config.toml
n_layer = 8
d_model = 128
n_experts = 96
experts_per_token = 2
d_expert = 128
d_shared_expert = 0
activation = "tanh_gelu"
moe_layers = [0, 1, 2, 3, 4, 5, 6, 7]
router_score = "sigmoid"
normalize_top_k = true
routed_scale = 1.5
balance_loss = 0.00297
balance_bias = false
init_std_router = 0.0195
lr_router = 0.000609
vocab_size = 2048
norm = "layernorm"
norm_eps = 1e-06
tie_embeddings = true
optimizer = "soap_variant"
lr = 0.00506
beta1 = 0.95
beta2 = 0.99
batch_tokens = [32768, 65536, 131072]
seq_len = 512
train_tokens = 259500000
steps = 3387
dataset = "wikipedia_en"
Below are experts of layer 5 (counted from 0) of a mixture-of-experts language model. Rows are named router (the router's row for the expert), up (a neuron's input weights, with its number) and show model dimensions 0-127. Each number is 128 + 32 x the weight over its row's rms, rounded and kept within 0 to 255. Numbers have three digits each.
Before each expert's rows: "gets" lists some tokens that make up at least twice as much of what it gets as of all text. This comes from a sample of Wikipedia text that the model never trained on. Tokens count by the router's weight.

# expert 37
gets: " the", " a", " The", " his", " an", "The"
router:102128106123171097153151167112109114121140091091153096117145137168069084163105148127200086082108078154120146134109184124120149090113133079135212131151126137169152114151119052142196133063114126201134143157120137165144115160119115165077123130104118092120194111128122160085115112128134104141086110066184080115149140130160130111157072060150096122064121159085111140112125118152093190132156
up0:187075171140143106166149149104122117096099140132090105133097099076121144154088059112116131132160089144158174083110112105213128117190158102131154112157154153087160139130127138115178163049096144127155084129188144097135120170171120181133076070130154120122131100160124132129098111142134125162165110122143114115159167082157088137123118058174142073128108120123115201080085127110055178134134
up1:166113123144109057102115095153164129144150163073084149193092159159142124092132129067125130122101135141110174184076088149166071093127115115118170078109166112182137051156106115156131127119176100140113128130134102096148226177114145140121163160079153121116155122165142164141144105199132092107140082116085178048140134139107110088136114173081125125128133100122121110136069150089086147122137

# expert 42
gets: "b", "ab", " B", " b", "ob", "B"
router:058155087133157118118170175062131118102154123147174126121093120157121140126067145116138092087093158123105148165119158102118135174090134121161130116178113100124088044147123115052157215108189172137133083157132158146096140136165095134124119070154156141113196097139132096104075085142179121085073136164140115112155103088138119137145129113171137090173140176148152127094135146155076151068115
up0:126134133073190118109128134140179094119165129178119132116083089172144117146090132134104158117127137112136092169090090151181120122108110164105114094113111187116121054105184128157188106112133103071117113125220150141103098140164112092100109175122106150138172154137137099170141115162117097110098185131149097088113081098145112097097113110208078115192134114066133104110094126103138223100119
up1:156171162112118123095100115157135136116135165145173053142131117070077094105074157086139114137123080120122212170113113092176098099116154140084112094154096131050064077139132161090143103097152151158101134142174146113088142114067130207101124112144171160114107151093116093114081139138168111177087163119093111106149112153149096198171158077119180106146145114124147132117142158073137152109133

# expert 78
gets: " of", " in", " for", " by", " on", " with"
router:142082060190209122117152153127091123144140105121095112134086124109096121090076113104161086123129074167083197121141120135152150084095121149212129132108141150149125125110159113152141099096111133137200116128098124132096125112145114120111130101108119097130142117182101171098136074161150158094096178155184104109223132128137119206157146088152062113093177115070101127137101114149100160091132
up0:136122173179118175128159127065159157111131144122089081081120146125140136102162137115147123159106128111076140101128135111165086087175132086127140105148076149133126116150096156115155114105184117174110148175169138141079148113148159128134099087060164129110175095093193139156120094123104109126089142106161150145105172067137041150194174172162112079099161171102135066132084055115155132112175
up1:081094126152156105177126127151163123136101123156137160118152149160098120098153107091119088110151090116079152140096121066191090143100159168128103166145115111233119152153106171110110141142157148151108164157108179088089090117128174143068111147115160143106146152123139188155172090140086127097109094151169110137127111213065110123169145164110098110162126141044085195160141147144082106110147

# expert 56
gets: " H", "h", " h", "H", "ah", "sh"
router:121137102179172074153133142134169146136155123129129081144085112113096149059125127114116056122124113198087163127102162142112138138114078114129161091095079140131147124123188088108171166165098156133151128135085136146102133158149102150143108074175160083119174127117122100120091112096231119081069116096138103086118082153110159127142090073123145151132107111127136157123089107230130187176126
up6:145147147192147147075143159200190121100136151167098099155175166162087154109145131115161100042124055105096178169106172127113129178112133086095116117161135175139122108121139115099116081157150137156078168110146086187131128140099109107115086088133138117107203175138144130082151096136116121086110115105137127139105123143123115139122083151158141084132192118150096222156128071101151127082103
up7:153152105201169123134218153113127142124143140072115108127158136072101163130164091151127128103173126117132189092079255152119111138090154145117060119152137099136129144117124070087083148138040139107130179165173134149112131176164123189130087111147096128157115161120144130142144106127142090144079114137106096181137103148146112113162133142120071118083142080095143123166106115132099128152142

# expert 19
gets: " M", " S", " B", " L", " F", " R"
router:146089161125160111110165183102153149088143110093155122140107122159120129084129151122156131124073123181138140136049128130055114083110129135107119082166116108205127063150144086098146163075112160143132111165124145183110150070150105141159122100104118134113160127154109100140136070146179163107105107177140111093121122148145204222158153076195086150104103102078126125087135064114121159133135
up0:149123101093126098117083157159127137111126133082142120105136114064136146112141137165118132127097178154141168155127153166127142055061048180130082101168153081120083176112189122079138171123122103153079052103173166164074131100103144157122163113160123128143100142126150164132101087087134152135130137137133075019123138181088102186150134170122136122119120141083079109107156162104150128095126
up1:128149084105139099079077137146170092137173105105141131113114105106133100068147104148154150133106116138149103077130096159117112091045163158167105108098170195141098154134139157095146143155169154152154166163129129088168155173071061145108080133079108147188132092099126120126152034102070162134136169173097103062118114132143119182151145112122103189122120123117116144179122156182148144175136

# expert 5
gets: " M", " B", " S", " R", " T", " P"
router:045118110158163119116160157086105154154165116145123108147094118132104149065081121085175102120089122151102189165091166100057130143115059087153170083135089107139167087126164110108144152108151132154175071155104181132085076089181095163120102110126182155118165100173090092110123095158158151100102115130159096093135095156143193138172106078149120125147109164126174113104114153173106153142142
up0:159092145147166133160158124112132124014120057139095109119127082128095111156116109118141091165123155136120131115081179140140156057154196147136105058108096181166085116098084172135116120126105186157186131166147155106118098110160037115119130098131123139052111165136087121158169151120162109130119098106109118146121119181104113158097114139156076153075082135110138130105074165123112130130165
up1:099088145094080075130081106129104173102159139087162068134111115130131091126119077143139108069090115158182092190082136077105076129101167099119099123106094145100162069138162162099065129086100146164151104134155115101066107069145113124085092091091115131187116118136133106126123108162169122190149141130121161104131113147112157171114134105167099087169118142139143037133076138133090119128062

# expert 2
gets: " he", " He", " re", " pro", " it", " ex"
router:071140151149126106116116161142109159112154083053096118157124103125085069116115124094218118130073101154105145131087198095101134067094105113177095052139097118136189128116164111103123113154151142112119143219129135160087134102142086131159117104116129173129152096153127133107159068120122111158102140108144132125183121098139114147138157070088170137077160135123175131122151151172190163199123
up0:157104080129123119139092173176063133139114153116156151043113122055111115160227084156138142152143133159152117092129156085133066150108152091091113115074189160141188149128142116128148114125121122129083169124061177085137120145148109115143057118116138159094095114061154126133069144144177108088142129091125108120101071112111151157133105166134115101144142066092150119081101151135118146171100
up1:151135184130143118101091149176120161095143057155081151088086164123135070096127153113113077129122110171112162100028137081112103141141130118144137108135125101105106105075165139165153162185183091146082101181126114116152112093106142151030093111210111168113086142107135121121170134114145111173113123123147148108130117135162114137164102110085107166115110157062162102149166137085150152142066

# expert 50
gets: "6", "8", "3", "5", "4", "7"
router:130081150110207072123160155135127184159159145083188118132115114092102111097121148063140129104092120134121162162095122104103084110099084159127152069148058147122138121129159103113122182108171155134135118162106165178088067099194117124073148141106164117166113162114079135090055109146151109070139117100162103095148075118128137132152062111155120141134152163072193093137110148123133182144110
up0:125133109124125167039169156137193130127173119117150105095114144146154121179104160180105071109115146169116204193210158110108155118125092094113097118154133089121135139159113103133142146103151150095160196172105134152159132141158149096160146128072133151152125192104098130137119115098164165168130094151124043129124121100101108080143124103125170151091203159125193102110138165181156103111113
up1:187111148211116147099145143124129074142105110130128137160112117124118076138146144166118127100168112162073137155124133149089111145070034187101144086116123124157120155100117110150139132138110212181117080186105077172115156160134068088134096148109113193127124152117073142094107104103113163115115116118134090143148128127090134072095035141143142125131121123177078160152082106087149186143121

# expert 32
gets: "e", "a", "o", "u", "ri", "ine"
router:112125157154162110109140169090112186116156114161121082066053076136125138128086142112150151077072106145112135154114147125119106150084122121154132079124124151231187097127167131015111092091105164162143158142102123139142105139106106190061082119101116093120164123135118108139099097176116107066081145130197128123137164136117156123126134107134163144123184101119118102172165101176098133139124
up0:147090165101155100080128120131143178125131137130133154123126126166118118109111213074136125107176092116149122160148097131127073135133142143149157134137119239130147138151083143094140118116112137153136094125193090155128087106201087212082177156131124107088131089140135120135143107119177096152084117112096129046154119100188146103100139059080132128100123094092089114137115099133073074142179
up1:111168101133162125109167158145209120134159127125089121120095142189166129089150208134111108128032081106112160131142119135142159095150091155107094078124128155169138136079100115100120087071143133160181152117151130138081208164167133121092092077086107082127133163115169100115153169157119087099104142149142164058118123144090104077165108118177117139119135129136148173175186112103088111128160

# expert 18
gets: "ed", "en", "ated", "ted", "an", "ied"
router:126109096142152162146203140144100153137146133169141138127108115171134146126101183094179129108112187159089144133119117140095065105108093121103153139185103135132129086158150098166112150074149132123174082143074154167158143138125064127065095116142090067103140156087114101094138055121161109058100147109132098124137117146099130168123158172219104130140134162110121076128082118186049136157163
up0:141091098146168100159211161149136174110173072131152154119130116166118125180144152111138055120142139144138143138128110150149084103115086151055114173189132125024113155123144117127152123144156136111127127037126140096122113116087113142124040119091091068174132124092155142095142048109123131131131120142142116123115177103170092113142125113205094104149157131131087116151119115168079137094156
up1:129140160100174161176154113119135128060142122130136101128160141141137134172080139114109117116149129186137148122143150145133150187115101113104097139130136127123160151085138094111146114116184156130127129084128126130177085135086162198104088113131085031105177088136094151109127126082146081146131198106185116165139108095150103227098158109091198149202136183122096127120090127172067117135150

# expert 91
gets: " The", " the", "ous", "ic", " of", " ·"
router:089138064183148096158114165079152183129163107133079117084121142125106122113091082041118131122078108176128151165135154129094126128082071126134196153101091104109131106120167066091153164091180153152141055146097163154088111122152106172084120095089133127119182112129110121115150101158181100073097115142170114115172113128148139122145134137146135076079106121089202128119093095175134158129158
up0:103122124123096120092092127167155106134139076119111089126124136119130070149129117162114146115145113210122147244126172109086104098089198122145138114092153172148116097114103099116150065131131103150121067111123111151161154101053042141091128142117136157113116127129077101133079138148194127143098088134157153104147169203135159093094153122148128095108138115089137057132165111150080076117119
up1:119138166081094128133069098180190116095174120103120207169142125099189121043068135133128124137090121148128131169152162110160162087124102078142140095111111099133148138141121066116143189071169095132199115198100119093108115157106115161119105071177130060138108110118144162170145114140165120118136141125155187139153155151146090140153156166125140117147113122115130040085118141141091143110125

# expert 59
gets: "n", "d", "N", " kn", " Ass", "ourt"
router:142154088135194144117165165170087156154153172083155067163121126158100153095096147128170121142126159154121105119102186064097052150092071139098172085168118124148179117176163149128147081114126120099150135119081160145094131106189068166156119069099103109106131098110117085099095161122189149127092133079113123115145112156055142151119199080157120116061138132110122124129106171147129138139129
up0:166172138121157116170138084136128135150111124071080120104144107121148144108116178062133200130131159068102107136127161123100121110143061125143147162029137129194141141148124139113099118066156153112089120057128111103096084135178070138149120092113081059093195121094060122174122131137131096131111178145123097066108163199128108123148196121173119119122123133139117132135133132162139131098117
up1:131117092181135107142131163113116135116150125107098073163213152179136154200143145142155108097145171132134152124059182119140118130132080092119162093145123152099156082125151111054112143098095146125139157105119174170129159108184156125136165118114141061083106123148153123053137175094160090121184136118103117100107128185134139127114119096133104133048129092108071161151087206092125072128106

# expert 87
gets: "0", "9", "5", "20", "8", "6"
router:092110119145155060164140163148126143166166115086113159140131123181090117099126108033106124133154119132101151154073109077085088091122108134167134089091120109146118052123142058040151176074116144147152117114136157144121060143154137152146112119147120130129154141110112080080119130152217147091132104127191121109177133104081156146138154132115111086099158160166140100134096169142090154094186
up6:167109134086126055146114148096120109172131121109115184121115103151056135102150100085111109083141133094102140125148035181140116138143135114155139159180140121101146122163104140105178124121125222064171148110150082147166110076128093119135107112084109110158153168113100096161133135085153123151144198101121107131157128111140064156143183071143083117159158104098101171101128163084155182156182
up7:029108117224144121116148120163171132164100066129110133189135162099106130091106161083152174095166115077073119141119165128120147097137095158089184121171079122107103125171135112115091153104086164132099138141068118121141155104094183170130092106142155112084123150069165126127148135119169097114135101123182159111172143179179123126142153143157144138126139162145091086157064098110130161089084

# expert 44
gets: " the", " a", " \"", "'s", "The", " The"
router:065120079163152130110155145088104161172173120144104112111103104119110137087083106071162110112073113150101187186093185093069104129106070118153183096129074106140157103143167083099151151129172130160171052145093175139087099110174089164112101112120192147099164120174091109098136096144156142110088120112172099093145083158134167137158113092154115119138120159141173122099113169170111165125149
up0:083171151119132117123115162107165109135123118099148111086081031107133143147129125076087101098168167159153094156150140131089133142128121130104107114122161093139148115168161157081152148057076087174154137138115141154137158138131106131128121123139156209142074111154101111111095112188098111176072141135089150145160050144098151158202109131115181107078176134161133081145099125165192176180140
up1:117113186115113107084167138129102140171189151146069085116157186133129138166135112171084149069135146129127170126144139115146157162166080168091146104187140071067157080119154160130138140101133161138116172121122159187180158085160075136096094119141126104135118174139108125087104144166131138128125146158138019083132069148128109145077120122077105102075119080115117099129144084097155148138073

# expert 92
gets: "6", "1", "5", "2", "8", "9"
router:147089128124149110145153136141117198155152058096129158114114077156086128126122155104144123110127137161055175172108165088091119139071120099182118140107060101109108095123156092073136148144190137120131092132130182174091114158202111204141090071111159114127216153105096111064138099147157146090101113095150108116132133126114148142147122123175122112092142120138207078133136170145125132090150
up0:129078091132147140138130122155137157105150068070093137085123124137107127135159092071165132103116083150095136135076027172115141088112109090032149162117115114154167101114103116087124069100150170186142122169127125105110154114109132110149161131080112143217126087073118189077097091154193121180097179120100078138102151108119142101099173143118141090127142142148169126123110120151121136113137
up1:107079130109088160124043131137096146137153083116101054169124162161103183093107116111103122105118122128081121175074110193081153113131131162169181092154175156161132121099144148141102091120169149143111110124166153097142145125215102142167196100132165094150168171186119098110158112178110190167193134130129125120100149140120133151169173078152061121110119147130129117132082157120086136138123